Below are experts of layer 2 (counted from 0) of a mixture-of-experts language model. Rows are named router (the router's row for the expert), gate (a neuron's input weights, with its number), up (a neuron's input weights, with its number), down (a neuron's output weights, with its number) and show model dimensions 0-55. Each number is 128 + 32 x the weight over its row's rms, rounded and kept within 0 to 255. Numbers have three digits each.
Before each expert's rows: a language model's description of what the expert responds to; "raises" lists some tokens whose logits its average output raises strongly, later layers aside. This comes from a sample of Wikipedia text that the model never trained on.

# expert 27
Name and word fragments. Inner and final fragments of names and words, such as heim in Mannheim, imo in Zimonjić, d in handheld, and reference.
raises: "te", "ign", "ty", "enti", "able"
router:142081119166124120111125168121135106133068121132151127101120165113114113127203136097121122155167086165184111082142101119148106092106144090123145203116134127135137130135
gate0:156136157093091118162170130136143133121103137116118131081168111175118152083129219148100105138092132093117124126115123137221143100130172089172077106177095094190198085130
up0:114062103127130070108149115173082128106119153128119163183139106143127127108138115185167096108168110140086106136096085128117163078148193134132174096144111108131067114093
down0:166154119104143059109104095145103085081174152105064188127093106172191099115137136180142121090155105161135110145088128101129088132145100121164110087098168099137130102161
gate1:122130162156124110072120106097082116077113119094085104139197153102183127121089151102180118143113165148141148183172114143123112146135153096131169108105174171118166135104
up1:179104032072188152147135108050080168136121198137080189092121136175131194117107118151090091110134165072116135051122113156113059176152115114138098121114148121134097157088
down1:136186130134084069119071111132139196179131106119064146116156118158092123154103129162121146149119130129137099137168149152105160118097099091070108182124155109141218086131
gate2:120145158153103132112108143152126131063201143163141159162093099121145154141135125137115150085137157121151080123129103140080073117070133133133123126148149103125129148140
up2:114095209117105086165134135177060138106123197137151106162121126121131129123125100132189101151120095086127118077134098169127080082058154074080146065168078200116107098161
down2:146126100151121111153112114150157149101095146247143038141111065097168155151124130136149108084080132177131080112123153146083083098156112154113094082103137172103170147125
gate3:091143188183152100120140109140111144112174070129101142138165075151114095161129072110173141141112129128111130128182165146172071161125111067118112095141217095144119165179
up3:143127147142127134134174117080191202166096137163098125118113096106129158090141150143121107152117121108127099133137148157094206120131192121124095115115160114163064049188
down3:163172145111144109140077136130185093150135173125157122090104112157073133123133164193060128169133145146112151149132102151086107120158115156166143114097084150144175187138
gate4:085128123181149119172179089148141103121147170092105154138119133118134116140120145091138110164157145087153141145181131122100132156126188147144167071145169104153118151175
up4:152169102080155092131153109100133098111078098136143066107132080156097102151173150171183115123099066156128134147138165144161142128125092104112134103123175092067100109140
down4:138136095115165134150128173114081103111089075128118121145145115162154110123102185143124111151146123076200103136134145133131132086165124128124141050141139090130068152148
gate5:100118135122126169170151129121085115139150145074102114078151129134101165131133129176173095135164134092155140088116098146118154169134130032170029054160142143148120156173
up5:105148174154066072117140150110106110131111163100122069100132113097154126168163150130152101148132103183134059128102152121161122118134121147115183053083110124012079114099
down5:150152125158126143082142115168086167127096215107127077190080171113120118095080062123094156095133146105164124171137131130100117077129126126137105094143172166084115103109
gate6:098105158091195100149199153102089124127097080120132128148199133115102160115126154053208100114104082084089136104152133121143090124139139098130123065131159064145143178132
up6:104158127156062116149090085139160158142177122155109101158144162115108129160103109148090125155093128115137163146116155122107160160149122154119114101140126139118124152094
down6:171187131090091126115101112088123121106098142155105104126062158163117155156144073173105151126155146150115138106114164134150145149129064159129125162047068241147159100092
gate7:105180129180138118110119107075153127149110131124091114145148094156091085113090183147134179152090106164089167167160126102119121162134144144124100084171181098147169134145
up7:162073137152106128091073035153155149144091124145087147140115114165123137179137145074064165185148102156124094131135106124098134172138154147101093116103133091117117109213
down7:123132073043081139065084147104121129091143139198152169074121145096156131097161109129157106072181102147165129142155088165158069074202061121143146135120134153126100134163
gate8:139135167174141135117151162177148086188115136200158080148167107170060129134162101165174177114140127149172091149144061103131105137141124147107144169047119049166191126094
up8:120121104114132126092122055156125107149150103109130186128118150071036097093168152142114158163070132150115115160099129067191136178065140169064141151146143124109117137125
down8:111124151178138187121147135112104133114158132210092160156136141112145189108121153143114089165115124196140142170074142128218098120124155092121078163142157182121111157147
gate9:115140113174134125157144177136080138138136070143144163126157062116083153111120108097128082127100172098124150120150138132137096130178115129157103085148152074149115137082
up9:099069150141111164115155149101107110080116123123198127147156095098097145136163153128139149166113126108114116124201114134139106118128106132152085167095117086148116116093
down9:064131167106067084128108167162151092121156155172149127111138111168155151123126107124139114115125092148204126106134124126145182114113146128122099107123111125153160138143
gate10:099131150153204076094114124102055125096098131095142133131163170168096157137062173067149046115095119107104186164167157141132102163135125131133111078164168080165154127162
up10:142108184087139140127139071113100092106174095113109163121128183166051156174094150122110083093180098077146118145113154111128155162142134145135186139106149154097186144153
down10:148097079158229112140104148098066162137167185165106087111170090089094108131098171146106149171119111120148055131180116163141164133136114113158134157126117106154070142133
gate11:102082129150139116152135173120129089086130138168115095116153133140047130085188140121160119151105116139147120105178139102142060155126149097102142132125159171114093114153
up11:114109149092089138179148143166170163150063115139196132121105161131099120134106084154046129135140112172131102110160117088119102156164129061158116131155149140124091169123
down11:121097135108148102101144124085139132092073142142137057090122173096135136161118182047125128045107130134120113132142153108153123122144141124079124161132202119107128150092
gate12:132171166136119101124165099146199142070182107098093145155129111121150171112155124124102131139147157085152131152143076146115135108144151103138094076132142060177167093173
up12:076094107136124073129137094120221119107155105160125091119114136101145145127116143112065102156155168128094181119176140115081072141129064159056107138113125085190096127091
down12:168137188115118115107098102114110169048102143166075111155112160148162116156150172141162140088166073164151142123162056109131166080149123195102107138146166097071164153070
gate13:112118190112111089131113089142120100133091094086150126101137082134089107152120108127162096105080122145175156103129108100097097103150140096144102109101152069181143156143
up13:119138136067103117111110038161129057093125096081127193078139084100095174125119154170081088116145120179134130120085154116130122126155119142120181143138128164149131132122
down13:101091111101106103120138150144131093142102161133098116113142115131109117114153150167139136100141161150083084143096074093115086100126151137133116126155113190092108091099
gate14:084147132155170145137107149124023130107127191166106112107143053135130176137146146128109109133117154169130154157141127155116093121119161129142133072172107061132121139147
up14:131102128121107125070139106064090082076167161082133131177128184105120096148140174140154107102111132111108084139103151154113101158137113151175124090122129137182153142104
down14:130051114154095126052165130136166162107096109156085135083153138149075134131116152108108130102158134104116090152118126120109063109154130164108103104142119148047148180131
gate15:093141169127144081148130144144129095107147157093126154123143096150142060121102134110147073165112185123102168190152172112134076141126118115172093119125134144185086129140
up15:143056149106158177156108135144145102142135188118125153074149144106155118131105103080140146114150120162140170083148140113170108121138098143128160175186135124172123122071
down15:113151095125142115094167078124113165137164150054094145105135108171080146171120141211107133106139170065177136077161125123163195131202107162093141130111199138115129197118
gate16:151159219194061208157140139131102153132150082088137110142147114135126060111196175084109112116195119075105175101134106165079087135170180126135111092133091098178172091165
up16:108130103140123107195157171092096099157137112108116112096131148102137099196098083066120141114101061159151118125123096133137116148142103155104146097179111116088071082137
down16:079164069085108081160133191119157090123105145101158144141160109104097112131104087127104135137127070085127094157089167103134089109139118136139082144213158143102193140168
gate17:108084155152120100125172152131115118100104141125110124147122113107097115094088105128113056160178144168140143062129105121081084102173161113158094120126139114146134097152
up17:119130176094126120067118070140125143146148172126153145122107095143150179115117153123170153142110109096114136165163161126153169156137136107169090107088141098123094203101
down17:158118132124104112101128113094183188081106155091144141132135136139114134135114140148119172090151137083146134103055150148137106120131171153138140162078079121108093139166
gate18:113123134154119126143160081169103101094176091123086142147145133141146101148097150157148088111114143114117180086160188052110092108093183099168089139150139127158124087130
up18:116058146152104081139102111121154083073141123122097069087117073109158062144104130159104134066118108187151100135100113152136152099168083102155110115141153175131063081144
down18:141167109182153155151169138134154079128132121102098135090095081060083136115165126092113130145078097134146156099120131079091127146132077131194087156111095153156144110110
gate19:132159181143113152129192148162086142154206170154175138091127137141059119104103140132183139085152145096123123171119112097110179176107060136131127159123187130097107134080
up19:103138152138085102108161132126127079121156143168123143123141073064169151139099128162105117070120108137069165145135128089160087127171195119166152158167184180112141133155
down19:118074081179125188157136035165119140135195177144159144155132134166110145184153118132146145116196193192071131162177106093105112116158128152130110103114110079127086076180
gate20:120123174121150143152109103152100108091139099095099149187184128189116135119114129118169100081137124127136088130080106145116131182164124118150084083137175097111167153129
up20:148044192068125125117122169141094149173176049159109145157124128031181084144071109156142116135177114133129116182140108139097062100153132077103136119158137099105139101157
down20:130115141105161132123114073189106143110153115179137157122070123108181133113168133192153117086123123119105180159155147124104125115141214130057099091147151117155158141178
gate21:117117138151141140133162146142122066089223121097059144180147103118126161118146146148143063199100138082138161148133146097165148178129140120136137064157115106171199116171
up21:060116158110087120165153169189118124201116163084150084186154130033170059167114141158138101126165134144149091076146156128136109120164112116113119148128106126146169103163
down21:091121141143147144102133142108105132158122147149131120158179127140110114103126187130124147138133153148126136084092164161138164120105110172213189146142185094081153176090
gate22:119100122121112079117079076140128126181191161112164094161158130137095116129128181096123130129138131115182127170119131141117131143119198084126143063188174107191169140204
up22:135086128175098126117138137162099100119131158107129102074104121108126180155174064144150151075143108108094144096131114105157097121062141145106149142132070088145124179176
down22:112187129219071115097151177123124128161112106118179109125154149162113126114142135168157167144121158149135119102170151077162143199154118095200108111067154144082137075170
gate23:122194110089089109109167129098077107100146157099093201185162083143111045137159171149128070122125142071141151116175099085168051148142163160161115123142136054104164124132
up23:157103147122093147160131131124106139145127102109143147140087060079151116158122135137117112190083113205115111105146093136113089083129179090148111109124170123143120084115
down23:063149161129155155133163103091177103122097118073132107108123051069150115138111157147166139124136165141231048133146175097157153135075157125123109098147139126123134144130
gate24:216147114132116092130101156088108140154194159114106165157185183164169087149133112160087093139129134157139058104128083156098116084155138148122168094112122126067084129187
up24:147178160143138096155162074136134148127118156155144155143122218157152167115137076105081155137101169116148149104093130112083138142155126166136192103058108178094182159113
down24:103092124084131160132169139079115140158108168142176111112120107085091085067095137178138183135056147098130096132142115085139158129059134123076173137071153140130150164128

# expert 23
Month names, word ends. Month names in dates like August, November, plus word-final pieces and apostrophes, such as Born in Borneo, status, f in wharf.
raises: " year", "uel", "ual"
router:129121150162108158107158138088158110147129115149141084042137117128123049071159129105190124136122128138137142150150112111150128160141097125121154141106158138166109117152
gate6:095159110150117160099130094148115118113168118087154091078108153133105124090142193138065138164163127102125133168210123163140100174127091159137169101121120100056156085092
up6:191128121041101136136108141119104182109124173128151119105112117117185091126117109179126144114100179155174163076148149081128095102114107165136097151093160172225133181159
down6:119155107162118102106112140160120084067135053114096149072117140116115135065156127135119147101101094067196153161118136111175141145196134116177139118119137174119064117114
gate7:113136114097118100113164145136145081165072141136134081145142139130097107111181103143116128083131106123113132148099150092145071157145115124161124066138129120158128110170
up7:143156087142179154138109143112155141117110130097165100101142144109149141091097098120076187110127148188097113098137190147100129168138098089127127145127126169154089097087
down7:078143088122135108132152086095137103124115149102157206125100072066141100076125102138086119090156148124126122144094133113093180167136093144129100148157107133151190123082
gate8:120204132139107129124184076150122167063185094144113120134168106160096124150150126082140093139111127118162115068160077088159108125133193125090085103115133071116085114097
up8:090121071114105154095157190160097113163103129101054115146107135167190158155099177128172102187128122193144092091115119144127133096146111157163154143163145113159119137127
down8:151128193136129125121094140118150164109199163149094114145177116163155147161127114127126141087135160125163141165148154154129176172153098065141112170089115118114118111126
gate9:133106182126144117147076170087108088136124142152094149160168109231085112111096102133164054108154102125129109145146123111151064155151172170125115108161132123096142109122
up9:166122137144148096099101146140175106083160139158093115100153169127142130059140091117148113116187094105091105202114111137166153111074121155128085146071172171110150156102
down9:149100083132183178150161088139121105097075122138164165149090174156104150164145179051127076164128119164158190129098125136182114116149089103110103124156117109109177167126
gate10:142177144137125144063133170123107100140115100108141209139179130177072149145122097113117104112128067176127161141168108070151127134149164052120059107106115063135180131099
up10:053136149115125135093167173119128168148126174164164129124140122128171145156125177169111133157101164127127150164122087139140113119050126149111137142127141157116095086098
down10:052141120164121115110120149059124160063110107168163186137080165111164077095169168150104130161104103117109090128150176148148184177161104100156136051173160090077143185163
gate11:151163121144078120132163118111154048063113176131171148174126095190079161134183159097093128098094095150122168113177084114052130143165142132142119087196081124120126149105
up11:135120096063164093149176079176118089107154150139142110084127101119181178167136104101077098168130076146150078143185122089137171068144186140093165117091135098140108169163
down11:137104133131101157171102141139098108167038168102148158156063139158113139104147133107177128097110075136102172131135131125106076154100073119106186109196151167157141146139
gate12:067165174109133148142120126201089135124187139083162045126172141209174089127139197108096124187093111079135151152172145130138148096115095116138107113156155099141150105184
up12:126100187137099148138141143114081122180114079111127210130090123111082105080099114172170145161126195136144125132126104175117155128150190096165088133089179133164126142133
down12:122149158236145111117129137129092110106098129132093144125143137064146115171133128170142086143130095155147163143134112148137116183094182148149162123113132084107120097082
gate13:112124169148139110108124094145063098137189113115124166088172072159028144134128142114139080178124110114163143116186111136148105168125141093204127107141143065137151128131
up13:096070119110132139147155065137142141130119111192178137122129127124155146092142128146199103065111147161135175197124131113194154142107122081074128145165162125106115083109
down13:140108092170129151144094142177143139067122180099182142149115133165133109126144118170094094145170095084168129131136199161109124149174138171175129186115096166139111194147
gate14:146115145090157132140163156109119166168136100158166086168156117157116070075147200117139099095129152096141142115074132149181147155107161132182121077076111140091133053152
up14:127093143153163150118099147122168210127125151089184172107112171172159181156075140127182093090160111107115080142114130124104153123122100139179123149122119110143100106097
down14:112130115122129149136149106167120136154143091101112136093151150124136135117165131103147178141060165142152149119061121117151166089129139153132064069110109150129119194088
gate15:106122114195153072111137088146139114098114092086120163170143179199097118170129180148121104102157154158113169149142125089113065111097119169162125126158174094099186164086
up15:116137098133109076173089132168149058113199100111063125192129157096107169168134115174177179116105125125145116096112151115205129130149112164150153101147214100113083112078
down15:129111083127115064179117080177138079123159166129151131061096109136122141103132127164122183167096167134098149130122138084081103088145121100121127142157089153114112132160
gate16:078080143159142107116117131134128077114148060100084125086120120159120130195097116127128120114134105099202147105162154074092136129130143082106096095161157099043140123155
up16:117033124121115151087072089118130109050096188121132138152123178154115140166079116182112183129079113195103145064116113138169068144076090144143143118155152178129124076092
down16:134168135211155100082142090186135134162127137127142076133080189139077119129199174136120168161128127084098110113142126197106147153141203141155059190118120164092097173161
gate17:166049155115167111104136181173117108173117118151132101099114149091119134118146161084181092100159104131134137070131094136148134213157102102069167095162152074189138125081
up17:125190133120098168148139154133127178085121157099158184171102092150143133140113056137079148138125131111152140144095104134148134127109156126142119169131132074101128116132
down17:121173141132082086118115151179116134116133112133121166114180107100110091165138079136117090151094076100185100141142127144156224123121227090107128075114200113100033170133
gate18:213132110177097086107105145113049106107152131130151125174111143128159101130085108156095097157154159139145148089128123139123151065057137156103140139137217106109145178099
up18:150173037139183097184105107121140143135148135064112122135107159145084079161171136125135105118098157122173124123145089172036132196162141120093153195078127064114137170089
down18:123095141119149126098145173162099165146021139125091139193140129094175099128144213145190094145165107132110146129135120125121069039148065136099113127090126138070064164160
gate19:098134172132151087142170126134120095127127090115097124090145125188138138098076158106148072151116118128119154104129193178149128150122189185137074118089136091131114093179
up19:103104119123174100073126157073095139105193171125070123152149101085132153140141131129128109145188102136136103165189151178133146157122110140186155103085158144106186139136
down19:163080126140136106164153087121130176129100162154162131135181141177083126135103133142103121108180121156124139012138164135119111093197117057126111133167118075174148117135
gate20:091098192104103163110126162066113104155116118105181092183157142138107122091118130142134122130154123113132105099103171061151129088110120162136135112107127120113137168155
up20:108167114098130105115129163136144203108124151187159092089124106108137127124155067100088117098114062091124113122072167147118128131155154161157127076104115125145115088187
down20:107107111101121138092101072120080144130137156095148143163148081141168189166148149104084088138146127165113110132158076111069124098141080136084118157163162133131162121153
gate21:076175143163183149115172140127130081152147124123123083139205077137077130157179179086120157149123129118158132149125096130123109158144156154128091106130203125177134183164
up21:133146154089121097079146137093165093103127078129135126089137120106085146142163148059159135103141124134090120163099143164080161132133099136076122083102096121152164164088
down21:134106088078103197130132163180132083128125083151049146196139089130125157158180207123169169080182087128153141146123050122122034081155108153131073107099162108123128093167
gate22:106155069077130085174111142155127117104156128105094192149162081163075104168188156148128092194138087118139133075139098085119092141161156111111156071120133136089106106132
up22:161102134074106129110158085131139095115118056132145090115102101056163098122108181176096109113147114216101141181111150113071114130081104105094140110172159118213195146159
down22:096077109107164121078110133117162129165127054155118122134157076134104161084142162149086190162137157119158082118103063141126153178125137136121120089144142190105115110111
gate23:095122139210083096136110131160114112122128057131094167131160083153092121175136133101160056133147112076189148144141131140116103076110129114152093110158179095169120142161
up23:095153150101147150075164151124088172123070110158167124155140119143163119149114084099110115170036149132130129121131146102109154131157094141145198144151181126114125088092
down23:135151101140134073173116075073101130148155103118100144148079115160128106149140058117157074125146093085135151164142136148153164210115117187113088156127140098098172168103
gate24:153168138164176116080081115130145085127063105123111118109143136142110176148111100126175134130159139121120119144093124100171150119110122082110088089162143118102126125178
up24:117085088189077105082091144117147093098142106104079126111126112086099123106064146154142145151160194102110197187078137127154148125132170171121086088114116124098158117236
down24:139124159151130134095110134105171098124108187171133140109146136098128166164134142176134086100108147185137194143091104059126108113142054108131110108135118087074141152176
gate25:132125103175106105151166164119099172186153127097150096143178075147122092094129164156073073193111140127130145193152102106100054136107111145123070073166150091117182117189
up25:153142122127116154087155164060181122141111144106157141076117169177088182114197098139115151174186141145144159132079154148146119108123079141158123139127169088100092145114
down25:190173168134107141152080119117126097111160128121157064140157158168127152120128144069101153115122100183124128181171125104151139102108126074090120138121154189098083178143
gate26:074126135141148141140162122149141117090148130102144081148195114135116218133111134084113073173106191116168154117152135116129065115150167172106088130131132072168135122112
up26:125125136162190145109117091077157163182121094114056134158120159125147083126140090123082110138091089099100133119123116091192157128094127166077021064127152100162101175098
down26:146147148098122131161112146153110156132138083085131165139109137093164149173175162148176110089112136088163130229142070094096088122137150122120132120192115156145112176133
gate27:094128144151168114174109126107154149145088129080104140162165070077165102222109158137249143153156070144141097136189099082179153158109191084171080092136162119217154059181
up27:138148194103054123189150097061132136159134117054104101081147202163106114085102068121133146139139127171143057129184138119076128122123148113155155141141096175065173124116
down27:092108096109114134154203080125116099105085066137165079184155136156167185194184158142132122174101195101145126195113132132088141174124083161124204107150177117144111137116
gate28:087103126152166164129145102077092112148132082145083139104101122189100105131078116108144108148163172124125125148192090158128106147170112152090125131111091099169177062190
up28:093093050097149139091104136142153113128113092078160147149113111130026172113125118096111134052106104160134114122093140096100131118101126137096156138104130151074104179119
down28:112149133086066110118127174135109134113095175119110150079114105154121117177160134064148105186082069109129119132103136130122127121132135081131150122127137111151169140167
gate29:084108165178098153100094153195131131154129134102068122118132092115174073134152131102145110161126093146121167164209161164112070149143145071174127165110095120148168142124
up29:114138113126177150182167123090137146130095089157154123147118102144087131139088134126086112138129147188097113069128139146128166147113084166141163138144075182150160170148
down29:180141126183061160099152133089135130162130167155147141120140143170098117138168131113132118166135099085105156080131118157125143140129127139095118217052139146133105103190
gate30:157185138188117120154173146120092126156198144076055116096148126171186074109126170118116153147164157122171086136086117083098103201062161111129090080103115099095140187148
up30:127149110148147119098174144154099084164188136107130133073148100143171134092123100107125149180072170112137116174128152139108151133069123124091169127124083085078067107157
down30:164167121120116181187171106141169079150117106147144163149103136128137133125094135110112121077153165155138100149185146144130120135104113201069130129145116111120150187203

# expert 25
Numbers and word pieces. Number words and digits (six, 30s, 108–106) and middle pieces of split words, like can-til-ever or Amaz-on.
raises: " replaced", " also", "ield"
router:154087164103133120149109163150128144092146138142153121112129084094150074137114123177103189159135123082143139102139078112101169141149143158114086171108108106121167066078
gate0:105135101060162095174113137134123098128113101120119111157131126130093147155148169093116129146154110097149125204132107113101102133142183134165155094152116070139155126197
up0:138126178127112109128187209137133092109148093103146179158117128132145072124158086115157136120104136128145126083141101099157189184139091136141146110130135105143093168123
down0:086061081152102137078136151094143196155151142145137178075130114136140164128124118144133185140128103092133074126138156105155114098128154085146094116125127094129156144145
gate1:142150158079122114167129144093079131135110129145139199104160106105090116121089128076193124092132138135103138156144084130146149161205181079173089103157124107183198069120
up1:072132216144169107122139191114125091120157139099170117153096125139177101161108178115070140162169108203142164124087132161113106144068167111169072117089118108139185101163
down1:175129135144129164167153120113090195170086112094106119060177178158087071144181135178136179095120147165155085083105093106146165137149064133143119174104109165186111149101
gate2:132138180161076094151177148144113131156148109117118111137167084121084078106094084106112110099101144087101091113137153119084126186145106122203143135114144138092155193183
up2:114134146135111125111152135125118090108110163160112148142094120100139110163167097134149160066174158128093106168131177106140141143177114190123147151098074076116048201127
down2:173081113139102127140167077145133149201127145117143102138141148161153120156125163129166101145116116156139132170168147137130147135043136109113079123100112094104156106151
gate3:045118137152052100156151127172100146197106110160105128102138076168073050156124140077115126130117147129101165128158142140161106110148215099149120099138123189140091141183
up3:125046142118135104137126114126091167118182120154113084148179126119114145110198170166135130171135126098133134113176044170066094113105082199135122120090064103064160121159
down3:144153087125143131150109107139121119174190165177161135128146120114118134113135116084098095158047133071090115151116175161136151135170096033145140139098144143099061136160
gate4:105123139106162101144111144130132101112113146121102116131173107116131156146137133087136099140130126153127116161134126167147092180157154124197068080132170108153147158195
up4:164138106165133130119124121120166214081198166131155213112111143097125128080113145052118101132116146137130130091113103126115134125160126108104139128123139124152118169135
down4:135150152110120121124184129167124134097150142174091134155110092149133151187098185164074137142118078115118124142135080186155105087157152100149165183113073161148067130102
gate5:088117166111103105096165146083138117113122141128139167179161108141105072078165118141121126161140151070103185184143152101092116163079138159136132137133151116155119108157
up5:134137122115117141124156136127122120108163074128140150180126103154141104114198175128103102180112127130094153134133158087124185105091093154053156129127112135124144085109
down5:091105163114134081128137110163134163101162155087144123148105150120110178106080188162167149090133165076145138163107095075077141184141227116154127130075162113135128175103
gate6:053127114131150112140138142100071122120073105070111067108199136109058138144123140145085108148111189085153155117116124134192104159152134121166113089139166101148107117127
up6:108146149118137083105090175108113197171168082125131116141145136133160123097142122105138158070162159155093091141128117109170111099079162134133144121127199151091130109152
down6:165102132150182083117110117149139150086083154167154097089168130106119090089142125141153117136141211063254155175173109119166088170165144149120140080078132101161149164167
gate7:107165148157133161171200149150106098133088099116173129162187108104109172103152148139145090114163126136118125122181143109156088168165162093120141108132165116173131146127
up7:203074152097114109140123174155083129123112050146128129148130092074135135155120086112130128149156121095104119179107156067123174091136141143118175164102140139176129197064
down7:089154123137115157184170169179112099117183129102123175143075089141095117112100152116105139102104114150105143163167142184093058118169164174153119088117133122125159117093
gate8:142158178122136140158114146102091183120071148078144120101154110146119090141093115092140136142221155139141125156153130099109137187112153175130117118101185143053120112101
up8:116149136136100088125130182050111170140132201127145129081181109170161077106126133125122133102188161170107152189108131137113129152154155124143080127142176104123135107120
down8:094122160143108167135120124163128156099076159082133199115059157112134117119117140154140151172128101109131083151113128140132135148095074124156104168125124137069151143145
gate9:115113155190092114092119116113083141137122075092115130136150138069094125109107117089102130115104126111170066176158097133123132114163186120210088085148162104114107125132
up9:128141184188087133086143168175152147141108114187199130064141144153131137140080160186235140125130117107122119105127154183173141084186099134116107145115096125079152166183
down9:132106102136190068108173129112128130138128160132145154121163141121083077093114164183061116157159200158110106147108148163161125046178098129173145141157091158084152172125
gate10:101132150141085107099193094123118132155135108111167125133152149141066082172158122147144092108120164131077139151189129109179146150155186132193128103202153140147119131163
up10:082119085119118107090166135163129141087182107112108160193127141114186175160132125120127116123053110130138125101152147144115124087116090116187161119078106127122118110146
down10:108175135071107095148147125165145175133132159109114144075098141093134086145152195091062147101135118097097072150137171132099147128161112112140100128131193165111098077095
gate11:158141191132114107074182153098089126161113061140094106087169085175128117148179164079151123164168170165137117129137173155167092124189178153174137112101135088151146158140
up11:166179117123146102121136120123169078073105106182119134158167117104107110161115115151137107170134088097110172167142076163154187108119140125121151120160069110201217150097
down11:110053106136114139136131151091115127131128149132147150121200095126095149104055126104084176120097121142135146173098159124135095117136066109119097050088144183090133131104
gate12:069162185125070119106152182128108136109148179058119131133119164155129147128134174107130119127179137163093189111111183138146084116082172155138115019116144087119172133167
up12:156079178096084186101117124108142159102129145185094092145090126144131189121103098100126121084151169206075176075144163159090161115116132130145089153066145106110157109124
down12:148135165138138126180084101074150110116120149113129137131157148148111146107147111133135122151141127152148088084084159131125129058080156168158132133152131137116081159083
gate13:097101118188164134138113147094065075082106104122136090142163158132085137141138176128157118158155141144157139058163104111131098133161122144116093171149114092151128118184
up13:150125125167117132142122110107139077156141175174157098139165143148147111101137167110131120127063063144089081194158137131128102114094100095184116165143118114088110105135
down13:181161104099102140202174157149112134112105126123159143078113109111087175141087108148148115153126119118179099136122180102115172147115163139106159146123177140168179061148
gate14:154153173145138150087142102125105096090082078163170120127122132179105137092121129111134119124108171165166098161163092118146119185189115163091188099136161133082099133130
up14:105156120142110101193049130124161088140151159135142142069140074127125121040129201151128150167096172124110120123150110093084108174161106175129100107139148127142109111140
down14:133149204107110103172155140103109104088157135103152120134142093142089207078188152195150131138126132103094131103145136134076099123145006093128110180081075164128117188144
gate15:193084142187157176094120099145159128182128128133147130075121154132052076080163160121094110088152191082131124197133122110122148156178137140095132139073125113131104218097
up15:166173104067093138141184060087138079239149105103114113126112124145162103152108142153047143104142112132136116116107081145169155097122147154144170135100088166131109094158
down15:125106125164201166123166133112118176217147063131111117149074129116118107108129117128056148115158133132130137136169094190150158150151074185193146093132137148103107190109
gate16:134152101189161142147109090160041172121144151136095127186147119147081160110142118158181136119105159162096135103136132109101086082143130071087149107120121107166143125095
up16:156101159127130142128134149153127084206098127136086142113141124098104115085101119135175114147068145059069127139119148141146121165184152067123092139117174121141107134144
down16:158139124116113075161099144164088128136108089112182096115107134146110099161137138115068157121108218173143151140122143113108081167063088113118168104119075101164127172137
gate17:158120211183153107155172158121095102074147110121109146142192103124119099128120116066170105172142074144144170107188129166133094164204140126127182124135091103145188124151
up17:131144098156050133175096137105108141140157131172110175123134168112099101143152058120102104157130183140128126136127187105140108143081142135170161196144162063183096140156
down17:149184162147076152083148162107130139163079104151186100147126123142130122155101109131083109120131145129101099159170151117148100091104171116113098133165128125189104161094
gate18:073138157138152117124156157102161146168143155079129161098097137146094095113127084108113126091145097116138115084170134095178111152179163127148106159093123103133116117111
up18:138105129089129144157130108124155105130134125152183123134172190108143090116095102143111081031164144180118122113165101158147155146109199160173107132150080165072113077144
down18:150104067052102086115106147104068056092118134137104158169114135153126138134084138146145051160082135136155108127101154142161114095184151132092091110141135098108129170157
gate19:066181120156193104073114094100097091132107111142136133177129181148137146164113120110138101150070154072136124054148164129101132099215176125151100143103185157186149147154
up19:122157161171098124153117103110168186180082150125193119186145088132154114083112099110193103130090135097097095099191143114101120189165067130161227123095112147150102151123
down19:155132170115167142176129070038128146080127086129132157164108147100149093103074100128110141158137166145097111115156161113097088095115112151108141127108112111175156104142
gate20:111187109131094101145185143104098134090146131097194139069132116150100067127145158141177130120158123154182099104179087170151117189133098143137096117100121114156088154111
up20:153101145138090130099100130130067185109081102084191066040145104121118165082078152158127107143229110141092096108149141085129181140109089146149094216183171167090101088119
down20:141098143087145128143090140119185112125158135166189172062133137141151163122146145085105120115127208104136127112095146136142120173138167170106110180168107092171136154164
gate21:108130143123173096114127147121090128138090187137087151134215118133097154062133130094142096127147175121084115116145148088172088128114099109162125105113109067177146102111
up21:145090154095104109109133071146106084153093139096122136131079135123086130120121165160139161147165121183196119147144066130122120148165148123154117109123168149145114183119
down21:163094104154120155111118101149156147135137195086091114158119103090174122094140043074162134085094129121119045081142141078122095080073136098147098185139118131118094115146
gate22:091123115175122124150133159116096094174173106080136169121154127127091081109112105116138099107078138104178143152134107095132090133156136132140087089067178105170112131159
up22:114093113130152155151134148061118177188113087073170122167144156077098119113168180103160143094123163145113156098154083130114080094095157113082129118113143144122203105177
down22:105144103118132116148110182127139150151117139132125159122067110168173094122127098131115137092134124121140082081136163150112145102134117175104150174143085111095094166132
gate23:137159135125080197133169091145159119155172180114112177107143168190135197083110146157163104093113153133171149128144114149148107089179157149154172100143187140155114129113
up23:096072107168193138122094125087187182128114132134171175111126102123160075080112097143167132077135124132112106119111164122134101100106100176125192076126086154129127143098
down23:071122098143133132168176160118083112090150154115114144092079104141120086149159179110145118059141168138111158070125167152106129120141117101132156148203108116126189144133
gate24:058155195111087101179094127107084111152172134110150120131121087119136175180129106137088144168109123125095121164125140149138124116187138115138146112130107110140153140094
up24:155165046143119102160138097143141179143060129123131163100090136156121115084114127110109124139136105136144089159141156123089189098119148153139120158089103144141155178121
down24:083147137126193131143120112080078130116163091142114092156153189115131131133145121116107120147076112108182118093129085110141078044083133148147088147206142106151138111133